config.yaml
n_experts: 128
d_expert: 32
router_score: "softmax"
routed_scale: 2.5
balance_bias: false
router_bias: true
lr_router: 0.00078
norm: "rmsnorm"
norm_eps: 1e-06
beta2: 0.95
dataset: "wikipedia_en"
Below are experts of layer 10 (counted from 0) of a mixture-of-experts language model. Rows are named router (the router's row for the expert), gate (a neuron's input weights, with its number), up (a neuron's input weights, with its number), down (a neuron's output weights, with its number) and show model dimensions 64-95. Each number is 500 + 25 x the weight over its row's rms, rounded and kept within 0 to 999. Numbers have three digits each.
After each expert's rows: "gets" lists some tokens that make up at least twice as much of what it gets as of all text. This comes from a sample of Wikipedia text that the model never trained on. Tokens count by the router's weight.

# expert 24
router:547524477500492517516537478503492510509507474541547477527504509537543497478480524472466505510489
gate0:534516522536518499529511518522524520515489547535481535534491524511518486521492496484549521494475
up0:484463502498506467501478514520538518500463473510549512546544475509490531506542497505496502527457
down0:462512502499525503546573512480493521511479507514493473547494500494538488463475542524473499515494
gate1:540529531507507484492533560485518472513553483478529510532477484539529450489520527494463522514516
up1:470491524493510484507471482448534468462481521545463507526506560516526533486523502503507482507537
down1:482472517530512442451456516527486486582502493535484517454517516478508544525478450504467560478519
gate2:527480478476507524485491528477477494526537494489508502494505488447516493483499477504498520473476
up2:505541492488478509504499501477507522507518513449477493499513523470468521467480479483510483478496
down2:492522463490475523499507488495460485469488501485521482462495525518489528479488457531510473484489
gate3:476562532502470499462489488484522526554543500514492520506471497515517523491566515556497496505486
up3:498463480510514492510501510522500486443446515502496484478525494487486473485464466440483485503523
down3:480457478540483462534491540460471549494483516512509474479475518466468457570506471517502457457485
gate4:481537524495492492453478488449529510525516485464565467537511553477522488543522482494518459481520
up4:479483535454524448465513503482473527530532500478534497544519538481519512490494484492566513524483
down4:524535493488503524527535542525502498444457513497529497537467470458520510487484473508512520518485
gate5:567474508522510481521521502510509489503519507532511469526544537523500483472533486490467504509437
up5:501504498515506490508511523524500549518478474505474492508513505520538470509524537474475503509534
down5:473556540480458497498487488507495500529489502498481516519489517530505455510531519495544575489537
gate6:500485503509480517500480481520460507471514491499471493504520528496495455524520513494481493492508
up6:518476514486487498509500517466570498500464514538509475508473473513491522481485483515522490508512
down6:546502459484472531534506500454486496497461459499522492501467475495510487524512506493507483528532
gate7:474525536537471467463483469464482473489470473522489503485478523529532500477482489519518506527534
up7:533523510483567575469461524465492499498496546474501514474475464477506511506495487439528523509492
down7:508456504522492527462488514526541480500513492485498513489565554520501450457503499498506463483497
gate8:534523500469499516545487504465513492549504465497501491489507468520492540516492524512482487521460
up8:498473525537502473502546489495475518491479552512492517560488491497491471483484508498506548511514
down8:490484509508497492505498521528527462471499514481493451463518482506459510472498507487522550452557
gets: " |", "\n", ")", " |  |", " | ", ";"

# expert 82
router:540546495537442493511507485496474534519497543531501535495453453533532517486472496540509498504514
gate0:536491499553469498520494477511494471533484504484503530496479479512473473511522502460494484464490
up0:469462505492520520502504503535481491547502540506530445480486442520475485540507518435508492449503
down0:540552499539511562480501489497473540484517505465532494518468480510486496494491546519521492487481
gate1:505521522462509472473504545487472511493500483502538524482499509495542464494503478515518502449467
up1:490479516554477522532479502558505504516495511540497530529480495506521536525491485522471526533525
down1:492463519529505538482493509508471530559491477498470487519506506464522446502516518502534498501517
gate2:469491492521459514505520501445470479558490486512472529478512459522488487537516575505479518482500
up2:490493524537555490544481508541499528472529488479533476509498531463521496508478491488556474504492
down2:482499518549503492491498487440492470474527469523542492473498500455438514544485483514496540473530
gate3:502490553522530484475475528486463498487494523518487507506515502498459517477498501499464506494480
up3:526529508510462458475485476500497468530494510474521504498526497496558513506516508566542518529473
down3:505523522499514494527534470502492502503499494504479492476480492501508476525560452504503522467513
gate4:496506517503529507525532537452493496505510495469459523487532503536408454507465514533517479482505
up4:517516532526489565508504507497551503502513540525529474534522492503493524490516466490446466497483
down4:513469537504483471477512489539471513538485500493501491477489519509451420493471524515499464510511
gate5:522484552483531458494519499504457485544525481544514524513505484539498502493472486522526489493494
up5:533467525475521490529472497474461519484506489507513498530534480545501492478548538501571479509510
down5:478530481474519471505472492521465486556516538488529496500503455499487482471479508529512531484506
gate6:489523540491470460482506466532491473491527502544499497489477481508489485480542499508504514502524
up6:494512530475468484496520477541466508514483493557526523470498488506479471489511489532533491503527
down6:542532522498496546513548468519472493513490526486528511506497493490520494490531509497496480498479
gate7:557531479557527501487501500506466498499502530484523474457500499509510521531512491524475484518518
up7:531464513492495449456496499519507476498466479480507511476528486519527507485499522512484525536485
down7:472521525490497495516536520463496493475519492517491556498534503508476523516444464547496442502538
gate8:488504550507512504490493458491506478536517510506447539528487477496519478496489474474518474458484
up8:489521491488445501515526560523557527464489496512508493477518523506507488524512485513498537499537
down8:482492510527521460495491443523553472508480506506494511505474490518516442489503498548510531549475
gets: " the", " The", " of the", " in the", "The", ", the"

# expert 35
router:512488556490523513500518500470506491521484492503524535496494479471470513462485511499528518528486
gate0:510520535530463477482484523526514497520479542493467517566519523480467501509516502495495485487500
up0:523506506537457482481491524513485511512466506473486516521509525478468519492525480533513498500471
down0:495495491509541517452469491479512472510448496514500499515525528514506504512510508535529491489488
gate1:461525494478498569511513522502502520531477499495495489500503505455500514488550494522511511489472
up1:536476512523486457504541502504494489489483522489528535526484489488515480497544524475496484529487
down1:507565525451461503511490495511470487519521509524534481493551470507446464499482488521466492546522
gate2:519495529533465503530502503524519483541499491519526521483525533508519490483494499495551494553460
up2:512547459504517496513503506488513514441497479467501511486535464521514521570487447515464497472496
down2:525523489512500482479481550481490488520451458513486505490492481502506469462518459518481464456530
gate3:521471498478539521460497485499523484512529526440484493507484469484481509525527485515500484525523
up3:451520486510483486547503510500519506521464498549508508498514519521508504501453513491508497478458
down3:498502462495482489497526538495464517477521516493530464491548530486566492516515513537568511456511
gate4:501485490532531518470510523482517486488503516496520523506506502522487495490480491521522497530485
up4:470517525450450520508480512549474481496513503515507489483513475501492493500466494482494472443502
down4:483519519503508492500464503511495544507506554482470465496488495491500499537497508472485518432495
gate5:492537506526507520527488481494494510524496479500548512495495533478502470462516503494503516505520
up5:442523552459497508529465498496537489536496524478538500501509559458498464474527480492543503516504
down5:512556516479529494478480481493529490509494511472507552528483458500555501527500501524500493566504
gate6:476499496495522477477534519470527485499502513534519498497485514505463487506530505524537463490488
up6:521513500535505496528490487494495513474506505500509515488512478492535555473498493512478525492552
down6:543475514491472525480510497518505501488494480525460506496439527513494496472485496479484461555512
gate7:532578525482493461452472484502497494479540501483541516485525492526523520502523489494469515514466
up7:473448489555485529559495536530536461508507507505484460535530463514506523493455553491526507494528
down7:478550516537475509494430499522532518592516505490527544505484521519522487504487523498478454524516
gate8:497490515557485498487535495483506457478519472477454508476504476511465502544514465542470497501487
up8:515458557533476486487521500526526488498482462487482507523550468498516522509497473499463518515490
down8:511468516523486488489542575489530512510452538523530531509499499489516509533507514519514486543521
gets: " C", "R", "C", "S", "O", "N"

# expert 91
router:470524528476496526510523500486522560509508503512496511543471502494482458524480501505549488484502
gate0:504478471508491511521493493521535540505516506525484481520473494443536464529539482492522534435482
up0:540513518521493507522456496492541551500521496537453504529496518454533466519521476481508515457500
down0:483521514491543451478563504535464545471505486476529531500499517447484479496497505430499482549509
gate1:504495505542491501494506530462515513478486467492510557543510489480507455493497504519499516478497
up1:542523483543529495497506521493513502480473474490499561538520501451556452469462473510487513493552
down1:524484493499474473513482494523479454466473452519483496517512511500486516495514455484494519459504
gate2:518551521506484497555469503498488536472506495512447519519540522487463523520523503516555480481502
up2:506419499480510494476488523477533434488523513488521474491502461507527496491487451494459527496487
down2:517511510464519523491483519533509495480532512489504519526463536429486486517522476476486485457526
gate3:490527535505513546560505515512523516502515543483488547524473491504531498511528474507560508534468
up3:525513517517503480444478485494468496505463465501514504474507472498451519523490488526443524529516
down3:521457473555466457531510466478507494542503504498488522512550534523519490479517511509486541499507
gate4:505452460508482500508469507467486545511500475502514491544503498462472506522532503510548471486521
up4:468461475501471462494518456495536535505463481500476509489482525477521519455509523485588475516504
down4:479490515474502489560516482489512488497480490499528503479531556496514515505507536578512536534528
gate5:505498496468483508480509458463536464508539544464495497521520499489499488518444498511492509498502
up5:484548468515555494497498483476532474556507519444494476511538470487495514492466486482490461470492
down5:501517496476471523485486462475509490570483497488530476483521547451493529479465518510481476501486
gate6:502548522498481493476496500534503483520507518466471539467483497485506492491491451536538484494508
up6:489506500506502509477495537440498503457514472492534468531490486530515491490529505477470487486513
down6:460473516478514491495476519507504544423484470522532481531497529419543472483467507465481531509529
gate7:471450520514506558533522524519548516542510468533509524481472482503546521514511443492492553504514
up7:519532492489507436460480495483464475479474516472498475508498524496484489504491571539513471474520
down7:476512542478515490492488463485470480549487518499496499484474535487491501538519493493491493528502
gate8:483509469465476529523446498481503541486487437523510494458506506527473509501506528500485511472475
up8:476517471472491497489466513479502505539494454507514504474511515470457470488487494502500520490463
down8:480526479474489502526548496484487466458522520466465553498499527499531494504448510495506459555514
gets: " B", " W", " N", " K", " F", " V"

# expert 31
router:514520463565463528527496495465517496521479552522460529493566481510523426496506525519492472553498
gate0:481479456507495474520516500477546491514514487498498475474520469476550530468527431491500468486497
up0:507497487513508477515527511493505496522521507471500503502533486521565488515501480505557449496535
down0:489513513487498562510513525491519491541472523482484480495486492457493514493481443554473517516489
gate1:523509508527500472454574467490490462513482540494497508486521523526544514516480536497548483498521
up1:491498517528464511499487513478566507491524495471494489457514485468557508531491511533485491532552
down1:522531546472539491528514496514502487532523492505519491495483477463477511439494490459502539483503
gate2:549495521548478534475502510468505507474474477516441504452492508488503477489507519550515511525544
up2:546484490506521481481491499476481497499486499502483526469528485531512457497537514518537440474513
down2:527519470507466509512521484438480507473499501513469520464491509502523486488495499494460454504520
gate3:485521495452487498465549474474506511526503493455506505462492465495485474500466495476500459498522
up3:518541491554503516503481519524522499475498497503479527524494469502530543551494537514527503502507
down3:487477513512470491473476473501521513502513529483523469520492522512512515526522476488499508518494
gate4:477470483500433519476499511518528430525458510500475513494480528505472517527469534538527512507531
up4:521509495510476492489476477507468457523496527508537514434484523533461497545473555532508493504485
down4:502542509504498507545509490504503472524491497485523537491505502506499496484543513509497495506513
gate5:504467500550553479481442528496533488511491475498511529511542467510485473489478461485497459517535
up5:500505510464478505513565490511491479507495517521492472490451520503524530476495520533505539488493
down5:490532527468477475529492505503476532448540467515507513491488484509506496525508492541518500483544
gate6:486449502519481472500520506526548506521507494482506496503522519522502498538506540452505493544467
up6:529540480467543490467524491477446507462533481508512495497511484485454504522495482534480469472511
down6:478533532466479491494455475477494490474541458511507460483501527510483483532481482501489455502499
gate7:515486532539509456577541491507543517499500504526459478494516478489487482496510502508506517547467
up7:520494532495511497554526471504544505506508509508462496528500491472500501524506511494487512538483
down7:465543515516524506544539483496468497488523520520457465480510498487523493517484494520500533504502
gate8:518493457494504501485484486505496514507491463489476458504548540477539465504529441485508503517483
up8:470511536533493487504500491513480506490522518487501503522508438463470521444499488506517469460541
down8:518476504493531512514522458479500496503502474464538493500461505488494475463514523500537515486522
gets: "\n", "-", ":", " |", "|", ";"

# expert 67
router:539486533494510475510484517494473476527490519503460540486544492491484513508463471482490465454474
gate0:447493511553496487502486499496506481530499502535497474497495501442522454532477481467496526491507
up0:463519494527505508547499500520481491484503537551486507491507517514503447507506499513435509442468
down0:538533481504548531471474462503500489528527509523478490469508528466524482510513485492456544495503
gate1:547509493487459438487499517531523500547514502482467531494493512517502547516525475502467493468514
up1:499489494473453448465479550500514504536497495455431535497512517545502564513516471508458469474447
down1:490491449502499521506481485529504495497492491540454523492522510472493553471530500487458454545508
gate2:509436525529494533467520485533468493540551507473468527521533517478463477478532496474518495468479
up2:503434502520476517510518522509487500532525486507452523508492531464453492496497528452484497447499
down2:505466518480499510447507502506485503513466512550480460496525505510503506493495456449514520475530
gate3:487513519503500421497512535535527465510553478495475483510518496486474501460464483517495493505483
up3:524500407492489545469508450480483516498446510535556501464486514530500499524525496470499518495488
down3:471496477516516500528482486459501516531523470521488542486495445496526451519514529499474490504536
gate4:498471533507519487475452464515500471487473502466440457498528474477481530516512493522524484483518
up4:532527509472491482496500492477500529526537472496553503478490530524500461536510475506450447465487
down4:479476495538541507488477497499493510477491508535510525534495515518526473517506471453465491453457
gate5:469499513531496487512478514536519479522519496479486479506533482513517520521472471524491509478482
up5:557518510485497488557521491508472504495509508473543535499556482498460469506534452504504457494505
down5:500566530475522484514486498502540488507496514499511491490452497499485511531506464498483474462476
gate6:461486494501550509471511477526493495511518550541479548441467484523501502490481473514513470484523
up6:490461511543531471475494496472485517456523481523517525495527483503524515511471489529503467504508
down6:485516491510501528543511476531464489532497475510504481494505464464500446502491496504495506476456
gate7:481520478526536490484475464484486540536505470455496503490477468518524532482491465526460517499491
up7:511483510480464493533500507540510451507516523529472454471528543532520475538502556481569512519513
down7:498498535547413476559482497523512445532484520532522488517468499536461497503521514499552455522536
gate8:517500525509512445491517474437464475520542501483543476496465497500475529548447484542513489486500
up8:525530462470481519477533526478487492483498486487530466478513507521496509504531508502489526488508
down8:526480447508506503493532514487492536463489521471466563513535500511468516456550500516494540515495
gets: "\n", "-", "==", "===", "\n\n", "S"

# expert 39
router:515504483502496475519533465476495471515494462528527534516512507479515504552494518512499488552515
gate0:525469516485493468502524470514494514522468502475499524492569481526491506499507496568466495517481
up0:502470487533487510509509489534532483523525527511487514539480499456505487560503486527504518508553
down0:506514545494532539507495512499513519537519500492519505502513500558521501480500478522530536508506
gate1:495501505522497527521503501441502525544505503498490483505487496469462485462501449482544534478514
up1:497491492510489473475484499511483458464489509481513511498471482479508475535509539493464459529519
down1:501520545523470464586514482496534540503515483471479497470483493501510504542516490513485472512515
gate2:505473518521498485516468498495487488535546442524500512478509492471487473522465482506516513491522
up2:488486498492482502515483496498481489511538422517516503464521489473513461522459504503512512496532
down2:498496487466487509527546495487470502486496490517522522484456512482481478513468475468509514524521
gate3:534549527523503508480512486477496488545489516530518509487466548516501545486500504498487460522507
up3:523540528529487523489528490502503512523500519513534510486444531520490535496523516512491474521531
down3:531461517460542516489486483460470508488511492552467515503498479551547460523525488486504505509548
gate4:472519519494508493470459499485522494531505503574497528539557560488515506527505469527546489508489
up4:485474478502486511557513491496503510490487495425502469488476446491481504480479532482491447471499
down4:510456498471471481517456527495481517541517482484500503513544463456512512482507507497521486521523
gate5:451520508470489518546465498500520513526532489532516501563493533507510502506496485507536521519486
up5:500525529497506539449499479492513507450473495528497464480509496504510488523503517491537451463465
down5:512452501496478555483463483523519533509467481479523495489520517501480477520530477465506498486480
gate6:506480553520518488489512480462514496501526487482517460503526527516507494526499511548502472557497
up6:513477534523531532505537494475523484528517524494539514534544527504481469516489530512515484531547
down6:500510505516484493512530521494554484475504539548520531547515552513514469456504531516503494517491
gate7:486514509485465485487481497501500494528498498474507508513497472456497476569476470489518502502514
up7:507525470446509525500515509493519534545520489476531527475473531490481500537480505499506505460532
down7:489480511477501505493474512544506477503495509509498480524511519479494500528504504476514510479504
gate8:499523488504485475484508456527476531542501498537504503498534508520508491483499515458493464475497
up8:470455494472515481522490448570519505515479508455533478488522495540490482514490508531502480518456
down8:455484530495507519488483527503503495445492548499466499519495473471478479467517520473476528526497
gets: "\n", " |", "–", "0", "6", " km"

# expert 4
router:489516482514510508544521482486483499498525548493500526515512526546512490493479519478524566525550
gate0:489494519522473551505496529470488497501525526499490493441508553526516516508544447484527549494539
up0:503499490469530481494461509509523521475510490505499512554517435518478489475496585519463451495495
down0:507465496499503507528490446503513529513528532497489527451547489508491488522514508481535513481488
gate1:481480508488480501461454535490486536506475525509496524480542534467513500510526470498483517480521
up1:534485467459460538471482518522479484506498545487494539466512477479539503487501516518489492483482
down1:536491477459521515501474482503496461555534505506484504466474470504508558528501522498467468520490
gate2:508538516496472431510508518495462478540511518513457498542483515506487554476509529481468505485535
up2:512511530525519477509519485530506483534520504515474514534499479528548511513514530458495544488510
down2:458520497493511484543494478475506481507500468507476474496530532548491481527496509519511504481477
gate3:521502477519496471493486472495511515465500515481491492497558482534471500539501483488518498506557
up3:484534524503464517519481516495488481532520473511521478520476509462510504499492508482503480487448
down3:476529479518510517460468463531497464499507530503504490475498478546517510502457501510513497482465
gate4:473477554556505490508470469494517505542567506510543501488486495469550497506551485486502534507501
up4:483502507555522475517493470504513503553557510505533460474494527482486477511521493486508549516515
down4:513510537476486477557498527463513464529504486489502484496434487499458434490534459524501495468483
gate5:503469485542523478496527475511496519570497509509478526477508503530463501522505516502508500476469
up5:471495473494530568515567454534474493528505508489502521492500500495498479520506500478530489517498
down5:502484439490496525465519468490499483497502467531511527517505519508512482526531550522526502526530
gate6:496507508538497513511511537458478487488473496480512477486491503508467495502466483506522521505520
up6:495506533522530488486508522500489535476544522528474450456470493471512461478491509486448520496455
down6:503512495513541492500492510467508484504505498524468503498488513543467506518522531528494522452513
gate7:504480479475500494537511486477489519566525479474559463485518476540468475477506478452510513476534
up7:487541511521474505481499503537515491455487510521468547529502526482509527529522511527478501524474
down7:492496516498486487529493475475465476488517507529502489501502521469506512507508529486469469490521
gate8:530470487536492517493519484480485498522520499481496509515526497501479475515512498529528494511522
up8:535486501519481531475500502462486509485502486498552496504539480517497450492497497550504503466540
down8:496531500476513519503502458513541491463496483503523442524460481479495505542507495480506469481519
gets: "0", "\n", "015", "1", "4", "016"

# expert 85
router:459494542489489518522502489507481529486486510537467466536460512502507489494505514478478514512470
gate0:492450516513531475469501480507493490516519490451462533479498474485501558449488486483476517487483
up0:512430491510493511510518492522482493494516475466470553472475455502494532505429451479468449497541
down0:518506507508534493507512497518508486513500487534484483508478517478537522489467512502488501525466
gate1:500495501501507534495483475486520498514471520512515487497491501518532486472531478481457462443453
up1:494505479494498474521503510497473437514506514485497506492514531523512485517535462480497508506495
down1:519512487540484512503496499487533448545500498513511461538509546500461524493532473494547499506462
gate2:512473501498511494522502495542466439512487492515472495512540492488497493510502484500504483475485
up2:444508480514496495532505522543503463534496508510485489508473465482486492464540573495506493494480
down2:477493490497562514489487526496531500504492472524490504506440458506537458540528513519487481555497
gate3:462545483501497497532508513535478520517502527490501486525493508472509537486532500500540498448478
up3:500491490508508518454474504464524470481521476455510499488508509550479514490455490479464483536538
down3:503530482485491487489474518516514470452463442498466528532532494508546497476500490491488505512519
gate4:491510547480498493473463501488523462515540500501507505523452463524498507487498497521494505498487
up4:490543500466489493479464510500491491523539490509479464586508531491496493517497504505526479510476
down4:487529531491496484492476516506494461514543483497489507481508490494480472523493496470504510497468
gate5:484500556504510478470524466521511514476473516506459493479493565521484533478524475531543522495521
up5:486522538524474476477543464493478512466487564513460455513517547513516518487494490545559509495505
down5:502487506491500507496470527514454514459544529514551500526486479507484550500487525503488524509461
gate6:485524526512505525519472477542499517494554439497475479466524506511527471531523484470470516462501
up6:495494520511498480488512486539516470503506437505471498520477508505539503511467479521511464499507
down6:449497490481485483511512512536504459489551446501461480470501481519518495494493472477489501511491
gate7:506535520485519483472516533486514522481548504522516503516529486503466489503527499487456519482515
up7:487541532525519501463550503497488511482550468553519505490507479507478480532549521494467531526501
down7:525551510477470471479499531471496516483508481509514510492489481496481489526466459542476518464502
gate8:476496522510467515472532513506488455531528484545475491513512458460513512470529517474520515499512
up8:502465488508468508472555488492469481529516525535495510509515469463494500517499505457465546496482
down8:509486497503534477523505493483474530450443488512489527469517511496521536503511517523495478477521
gets: " S", " s", " a", " A", " G", "S"

# expert 55
router:504539459518463510478469468481519465511499529540491533510522451522518508554482502491545509530511
gate0:505503476537483518536503504438516493454525508455526464479525460478466505508541512530473522482488
up0:477478555437514450497537496568505503533450466517480542520459542514523491494480504461525470516529
down0:472452515497512503483507450530485506455473483520503436503460507521502517507543492498464483506520
gate1:493511493537448459499502496516504505534486518506486500502510504479525505501501480489515476491478
up1:494516494480450487517472524525548498552524531509509469468507496469544512483475502464516494517495
down1:525477514520484494544513475465477518500530508451476501479487491470545545506459499480516550484481
gate2:485513436489528448509478523513503474490457459547480471495504500511492504511462482536460543483458
up2:508490517512480491513478503544480471525555549499479502539528487443523534473486510496543498509518
down2:481475469520493482484503465492477458470502545471455464484496511509464493505501518517457526479536
gate3:520523529520506475497509481507447480539508473522575497479503509488469497484516458472534465536459
up3:513502467568481469492531489536506471512542527481513559495524449474492506477469467471519473490510
down3:501526499501496540467526516504472540484478496496517559502498472547500446512492525525508484464477
gate4:485504497511517452454490500500506500496523520519523529507451516510479448491507486520542565482523
up4:490532497511533482456489514498508452512476515517477583493444532522464452488498526498529539519495
down4:497474550532498503467538519457500477521507487531484536523528553495449510541521541528462506485510
gate5:543450499505473501482507517476463499507483434435481516491476505531526486502479459474503507451490
up5:481482480469542507468501468510532540457513514528512492498506488516488502561490542509511497535480
down5:542492521514510539495507503519544517494512487489455470501499462492507504564508519540496499506450
gate6:520461555528485478518530486483494477496477486496516500493520528525475460500504499499514520503509
up6:505499487494522481488526525469477474505478459492488486501454515516506425518501516555520507523521
down6:456508478485478523482485478497529478515483544530457502499487494547514493513447477456486506517494
gate7:524510520528506512512449478505589506511496543493499481493500443523535517516528532520520460508571
up7:505526521512518490487505486552520501465476557468521501497492484536521514520508522537467509477471
down7:552525523519507546502484478547549483496510512549473496521514544547511459492501493478492511506474
gate8:479468485495496514525489455494507536543500521471514520517512455489498496507529484477557507465509
up8:488494470488529518507501506502497520501510483520467524504498478575486493503493498537478514515528
down8:495476522526511484511500511499453532515512504478513479503468508493514485499471482490496493526536
gets: "\n", " |", "|", "| ", "-", " |  |"

# expert 74
router:486531512501521508544516527522440494499484490509511465464457470494494511467489529474487476483510
gate0:481508487532494498465453477541493520484500510515500497497535490517511476492461520500551567458480
up0:514512505508488494505481457475510549506530494488501499476543458501485542495495468484475462500519
down0:543514519487472520494473465477454497537489503539544517459513540481506499528499500499483530520481
gate1:486495511508517489540508545552511498538502468543497530442492484515526473473500495519481538517505
up1:554519433494491493478498487474529490484531465475493483489491501509516540510463503534470490525527
down1:507493471533520486507464491461488508523478497456479486509489537481482509514493543491520491505538
gate2:506472489545457513554484463489557475490500495517494500502526540513541525515536501575472512504455
up2:503516490499558523546518531508499520481473526527493497523489504538488497508516504491511490505518
down2:491491543519476550522481511463469506488452492529491490504524481481519478506492510481500541495489
gate3:450482513525488430495502516531483467490480484505509454465500516471505492542492522496533485480478
up3:480469499533505458488468538547469494507486530492497467457500514472472494523493506453532469503488
down3:524508539508471486527484494478482469509480481526459477518511521504507514538476480456505500512503
gate4:538506531476491509553517476512467483543482459471484529450499486500471480504491539491510497462512
up4:457495491482507493500465486476534493471525538559472501511501503500550505535521482479511534517485
down4:478522483538531535518497507515548499483494513544489518521482471461533525502485529526495516503506
gate5:494498528517503498483502506554477491536496484466490508478520488515512545507494515499529484446545
up5:502465485482467501528494502457519487452509502535530508538521549493479459493487508503480537542470
down5:503500472491517502483484481473515480466491509486501460472496507506472495491488500546493501562493
gate6:473482444492493470520490493448505476482498522532506505485486514478492514465525467517528484521495
up6:503514451501479452536471486474488492485509515520473502466467541515560496504510511487492480513464
down6:587417479486471523512510465500518461486536519512498493498527450527513456502518515459531516481521
gate7:498506510489495495491425485465482508470569519468543521486479530507466471531476511511507545488509
up7:516523460523518523484497498453475511465532511474539568498565524502458509519476496484536498494517
down7:496524453516509525442505514487532455482453487469478526512493481467494507500517497520518529479478
gate8:457471478520508498487526519484528466520510485496498522520494468500481495496546497496472482450531
up8:472465469532503469504526488497518466532506459491472526501512448515516501448537491496476495475503
down8:476436461505504524468542551499496504510493475524509493522482501501504486472472529489455482461513
gets: " the", " The", "The", " a", " of the", " St"

# expert 112
router:479509484521470491511489531530558497499505464547534507515485499503519462467474521469498497489479
gate0:493465495511532504463500528514550515547504473549512514498498572501519471460459515470514478447441
up0:514532479484468534544491514476489464478499504454490494492531451537504555527526498542501527512528
down0:487511550509473487497467497493528473511550474505519498482515456479503474507535507506490507504552
gate1:509530504512503496471500533548552501506511472541508519499506507450527464507505477533509470524472
up1:508471488488501511498523515513451522466489520531446526517521486526477557487526489517450536515540
down1:457514501494499500475491525500493491472507452534493513482489510499525499493499532490533458488480
gate2:472534512520506473490507534491512517489553462506486545492502543505472453476491505505500453507490
up2:448524520539478497462505556489482494472524484507482502450505541502500493478489509503504508537475
down2:512511492495462512473512506455501499467496495507511488494530500481532515503528503471508525502484
gate3:507505511528482498515485526522528477520519507509495512539514472510475470507510506443508523475526
up3:484451495531502525508493521508503457523509481543540531522478492536479478471483484491508456492486
down3:521526504475493461500500506517510490508511493539506435504461486507493462479481482450507511518478
gate4:493488510545481502518447491468542510471537508506490472516512525484500513468485551510513528476503
up4:474478479438496513473537489486468490508477481486518542486505465508488513547515501511497464527487
down4:496531513487491532478499503495519499494544470496497446479508505519546493457521477504502551517491
gate5:460512468548506515525462503516471498530509478470500514525459509521486487543520498447495501515448
up5:496484478578472474522484491530487518520495498504540454504497495541511512513481477432543495513523
down5:520467440517541469536485508489486530532485480553536468460519522505514478553534483500529489497499
gate6:467512521537489441499525521529517528526502500503516475545473518477472456482495477515540468498531
up6:466502488493504500490467512517495508481510487524522465454554502479523537493489496487468482520476
down6:481428498489518505491543531525496530503485458536486492490491520511497504512472498447515530524475
gate7:524499517514507496498508518489494461539491435536511490499464515494519500536513475497532529478470
up7:515501478526510483482493504492528524485481518521520532490499502457525521486508484492514500476542
down7:479541478478489488512514499530519506477498527459536506488459501456476526478511525486470489497514
gate8:504467502495474503489491506535502482496507484533491483503496472463567475468479478525561474499489
up8:476505531506495459472463506488535546482488588502530526518512477420441474515478463484438519519522
down8:480498476465450535538509498531542546487518491477491536470539479517467532497459478489508495503509
gets: " in", " |", ",", " of", ";", ":"